config.yaml
d_shared_expert: 0
moe_layers: [0, 2, 4, 6]
optimizer: "adamw"
Below are experts of layer 2 (counted from 0) of a mixture-of-experts language model. Rows are named router (the router's row for the expert), gate (a neuron's input weights, with its number), up (a neuron's input weights, with its number), down (a neuron's output weights, with its number) and show model dimensions 0-63. Each number is 128 + 24 x the weight over its row's rms, rounded and kept within 0 to 255. Numbers have three digits each.
After each expert's rows: a language model's description of what the expert responds to; "comes after" lists some tokens at least twice as common just before its tokens as in all text. This comes from a sample of Wikipedia text that the model never trained on. Tokens count by the router's weight.

# expert 17
router:141125131133124080158088117129150131138142141112164102126107160135184103170087159119105154158110087124081132126133121121155116106101094114115116122145088118110120100098093131103127122142127094
gate0:117158171082165186141147141119159103173133084100137102109193111150124146119133081127122137136135125109082174113165129129139134114117083110127147137115133178128115099121114092131113144150138103
up0:109148126164117107153127123140145075121103133136123146125153146126129104163168144138111125142126130112165130115114165086145141111174106096078162115116135122125159141112113125163162123130143144
down0:093115122132140145103125134118133156158147106136104096083130114113123135128128133111087145082163183076145109123130120155109168118131141138107115080126103157122193126146109174123119148103119146
gate1:143120150102085140182175095112101124175109120150128134117147102149094115153147138113157132167113098128071133143166145155116137128149129158115140104141098126180132122132161121088139142189105081
up1:150113131138157120115178076119138127101143108140104113142081092144108163160137126139163119153125104141106149156139117129112131104100153149083147116131117114102141145176095114150128111114147108
down1:143086114140135153138131171135109121070105107112115104166114114093130118125142084131106136117113133164140157156152143125103155131085151125129142129111109118134155127113118168101113120126090099
What it handles: Section headers and table cells. Wiki section-heading markers == and ===, table pipes and line breaks, plus word endings like ople, ublic, resent.
comes after: " c", " C", " f", ".\n\n", " F", "\n\n"

# expert 30
router:158171140135117102144121137134106152144101085067114170145159097118164127153102104125118116137123131114124143095136105164106133107132098112104114084124091125100119144128159134108106145137133109
gate15:132116125139157160155128126182161135109153149108106113087148103121092124156121132094161090117134114129140118117146131121113110119120131117126105157137115112090149090110106162134125125128145101
up15:107077138149139109100134167138151094112162111143135109125146110141116148112162114126118132130080122152134110120132157133145167166165146142123091136164108150128153087172091153098103085155095156
down15:149168128129168149146142113140094144163130116157119168109137157101124127158144107137106137109127124106117176087099089123103120121165086148070168142141155099114115151105146115141150168122113160
gate16:105143159096129166134165140117097126161108161136156119126155120124100111115130130142126124126156148144169136130138130106100093129108144155149114110090122145161151100097149118170106118149141080
up16:123111117144115093152128104091118127114094104168133117121108153086158069143122147129136105138146168176143130119161119123127113112126108113121163124103111111169158133097151120165141148150148083
down16:161132138091103139139109174091114141150146121121142140150145093148142144180112128135155165133132106127139127151121138122129091123138122112112096114097105117104130131097156198128129118116131102
What it handles: Word-initial prefixes. First pieces of words after a space, such as re, pro, con, ex, se and opening quotes, as in reopened, relief, Town, sexual.
comes after: " T", " t", " the", ",", " and", " to"

# expert 7
router:106140185137129107125126140132151129145127182150146126086166128119147112126114131136152114105116108170108077147130127152152131134157097124145126130124121165096141114117166119141065161117137087
gate0:135122089116145094137158124140119125132172153108106149103170084102117124088135132131094157156095151093112083111102156126133116108118169120145114112130166125110118152132130111100112101132150155
up0:152096134111157104122132135149133116099093119096112144134107126151110137114126093125110102148134112149170158139151101132149131102164117108096110151152131100160168144107119112090145099097137082
down0:134104123080096133118124142140132101111100101166081143141106117123146111119136122131101160134134128103139153126144142136073129143139142092119113102100147156133182156092102137119141156142121109
gate1:146121143148122085123092103127148113148078099184092097113170142153155117134151143111096162129133145127131133119137141123153143149132114164117130100106123139122153054159133120087087104104113163
up1:127138178104126159114161181125140132138178104184111105110096136119142131105135135159137103115143096126119151154167130096163139122143104098159123139107131121147167122116122169142155125083096099
down1:136141127092124150129093128117120112146132130134116149105160151126100143141135111184127104170147107135093108111103136106137127106123125132111164145116119153124133126097119115164132148173110075
What it handles: Articles and function words. Articles and short function words starting a noun phrase, such as the, a, The, an, his, that, he.
comes after: " of", ".", " in", ",", " and", " to"

# expert 28
router:129142144110145165123103123141144133113117139111131142136107067110099134114108141134138169162125153149116108142158189156090103149109130164152122174081157110106098121120106182121155137170122115
gate15:138129157161133139124147087103152157147118149134158154130146084135128167129106101124116139149102147106113130139155077176109144108131129147070151170137143171124157145075148129146138107152093141
up15:126104132165131133130171111113104150109125113113158079125081113131157091113104101134171123162084099157120090150134119149154144105100131120122088158120106124113163147108098132125092112075150135
down15:122123118135142138133152134085138163157138118104112090133112115150096126133122098115134058133139112145067125159159168133137137107114090146130150091141159123159145113119149163148137108116106143
gate16:118160139143188094120162102133169056117122123151111117140111125076125101067114144138098170144125145112115139170149120155113148122148134171164147119119153138148125121095176150117155095123134149
up16:108156122103144123172159095113134113146118128146153095125179103097139134121145139135061177130093147109105133175149121139098141106066101137169128126158091094097103120121088098083133115153116145
down16:137155142171160092143126111133090114146093091075106124159153110124144091151128123125141152152091152111166138094113131172166152144107125103125115130126121100164124099105141115093115097162128158
What it handles: Second pieces of words. Second piece of a word after its first letters, like ill in million and mill, ach in reach, us in muscles.
comes after: " m", " M", " re", " w", "m", " W"

# expert 13
router:104130164159134135097095137123136084161130119107156106076102126110145182138137145120075105082081133162178137125124144097088153151106110110128092109114127102124139096152143159155120130147103100
gate0:116063145156152165139112092134118102123085139077119110166139155156133080161139104130094083134113088099147142113123161115146159169110130096111136129107098113122157135102123146102105164143110137
up0:146124122147118118106158104123109131135077127168105157139121124149097175110159103148106167111109115127143089137147142150092085117068149151150105130153160117104105145150165085110160118123114166
down0:172105178133149129120089129088135134133148188164113167167145158155123134085149130143136107152091153104174155110088123091149116131121131115118123112069123105103127116130148119130142158121148138
gate1:091144063098106165098146149097132152131145120171149101164147125141119132140139131149124134114111105132094155131138104140164093130159114160124146129135103141116080098110147139181148112113160157
up1:148162123156155133126132159105143155154155156158100126089103113128105113121096096146118109136131147116158106147130108079148136116131165139084164150144103128143127138182115165153137124100112114
down1:080141096084151152144117114141158107158146155098119093127157151127126167123158111100155121118117183141156133193137137118142138117138136116126120122134124098092131155107178124149153156136168102
What it handles: Digits in long numbers. Zeros and other digits deep inside years, money amounts, ISBNs and decimals, like 300,000, 1998; also ro in Centro.
comes after: "0", "9", "2", "–", "1", "8"

# expert 29
router:096131132133194125107154112138120087188114145101123139120131136129147100105113103127088173079126084117099114141119120129142166144095150101159133159123132114163144144133105141102092123148124163
gate0:111097123104129162134131122159118130134126094124150164144118098150110147212115129168109154145134148136151150163120118145151132095122132161134140139110097113157129094136153109094139146123129124
up0:154141097146100127124134144113066156065127113120152105159128132151127153133132133110123109108132087135084131084108078155113125102146122161148095143151107152103123119101143162144125081149125110
down0:094105165151152174171146133133154180160078152148137140162149126141128159128132051101134180137122136116120097150135137137108097077155156140091111110124121150123103142123151094112133116115145123
gate1:136143174107145134107172108140137142147114113116164095149103141144084142111122140132135131141102119163167105130135116129085159070126092103067107099133165103102123106140180134130146141129168117
up1:128143105110170161121157093144117111104146105094167153120147106117092125075148095154151127109165133151181123141122123156117112141091094108122099109146123163101139119146128146163148153128108144
down1:186091124147135144099071136116150137150180157127150154146154137128109109129168126103138107101143138127155127132094123097142160136132103105133152122129143111134079184183104134107146153118126122
What it handles: Digits in numbers. Single digit tokens in numbers in tables, dates, scores and measurements, e.g. 1530, 2004, 6 ft 9 in.
comes after: " ", "1", "2", " (", "–", "."

# expert 2
router:140111156106113094151124123143136145172118184146119171161173130099139119141163136103108136109100146123089122133123107170085138145127145171103164097140135140125108111122130144105098112149167150
gate5:114174119117133129091134155099196115149130119145135159118140123103143119140119128108108116125084111130107173113164099065154091144104147126106112124114166100142099134184071124139116113107147142
up5:166130162139148139129121114196124108186174143124105122126130147144131133149157128152104131130097134101117190142159164170103129128132119147139174091141187144167108135101141119149130136102128117
down5:122124096140124150133137133134148142159115156151111135139180116171143131158133173105099147100118155124099139140129073131141090153092184137139130147065119118121070087155113087131157102163093135
gate6:124161145167134116079112137102126120115179094119118116134159096131111128126146109144112158122118161126132141125116157155145118159161131129093058166102136101108121091146148158120128130124102141
up6:140130137144122136125150106111160094093123152123138086151053123144124114131158104171118125116160117113089155098156126162110133123117130110133137157115116139160131137108173122168158116169140114
down6:162139142087129173127154114144139152142121120149112091117131184103127098131098119116130181121135090123108072101152171151098146129134130135129112087122113163123162114156103117112137158107121115
What it handles: Capitalized word-initial letters. Single capital-letter tokens starting proper names and capitalized words, e.g. H in Humphries, P in Parkinson, L in Lijun.
comes after: " |", "-", ",", " the", ":", "."

# expert 4
router:120135113165090107133099160113104130145140144136171098108130098087142186110137125132114139151129109141078135150122092112142142164147176155150167132085124122119125153151123136095090118127103134
gate0:086122121121128084113113090160117130084079142101129099128117162119136118176142142158142125142150159135114129122116154123088116101136094191128155133122140147102155105129163191111141129116134138
up0:118110147117088150124085137116160166112107115129103154162131155116090145130183135133103113164094138123130119126130158121147095168137148096163093081153110157152153108139127105147145135148099132
down0:133214141136162147106173115176118128109096124152138119084116160152107161087114144145130104144134088176099103125132162125107141084085093145100087147124151100079127146118125090104113135133107112
gate1:158089151148149176124144139150122115134123162116112115138130141154089121134109102147082133155094157124181094141126115143106186175120124117103154118158128132140168126160142133130116117092145096
up1:122100131129097147125136143106097117145124124148097152091111150147111104144150142108104130110112133128158084113132151115079130124110097124137129143091106119107153150109128150139122128154100132
down1:139082149104093109110136150164128125117090119091147094148089139125103129185108132123153162135120127107082164084141125115168108103097136085109142109172143139122125124132121153150133199094122120
What it handles: Digits and opening parentheses. Opening parentheses before dates, names or notes, like (repealed), plus single digits in dates, coordinates, scores and table figures.
comes after: "1", "9", "0", "8", "2", "7"

# expert 31
router:109146123097122141093160138127123141123111087101122136150139150142107134117138130129096132093100165132140112126101132104131099151134182090080079126117142150157110178102123121165149138109147122
gate0:110075142130117143125156108120169084131126142110126133096143118150129176107155123086194111096099094109113146102120083127127133133132103099122137149158144151166100152105118111155108161100076091
up0:150156156098110130148121111072146141137115072152143134142122153156141107161143128139112155127147130127120137174090086136096133111136163177125118135099133131085125118148144151152128125155083137
down0:092106122130083112110140112131110122107158130106123163126133103112105148159107146140084134112150101098176131109169161119101137132128082121130145140162115137149126117141154134093130161131098126
gate1:175122127130149124137147145090111109111110120086162127082118107143163098125127123119125139131106146116149123108124181159159104166112150133120136099103070158100080103093136114156123100138126096
up1:109128131151148125135123116129125138110144151081148163136147155129128158118134114119140180080163134120115168126139061094146127132116139118108165168147115149082133119107146136128121147155127123
down1:101139141106126085130130147117166130148106156128129130120132116141081112110127099139096137093108147144136085136121168172143141126120104119149149086097109094135104159123140091106069110150117107
What it handles: Word endings and month names. Closing pieces of words such as Poaceae, nominations, School, plus month names, which, film, and row-start table pipes.
comes after: " |\n", "o", " s", " Y", " S", " D"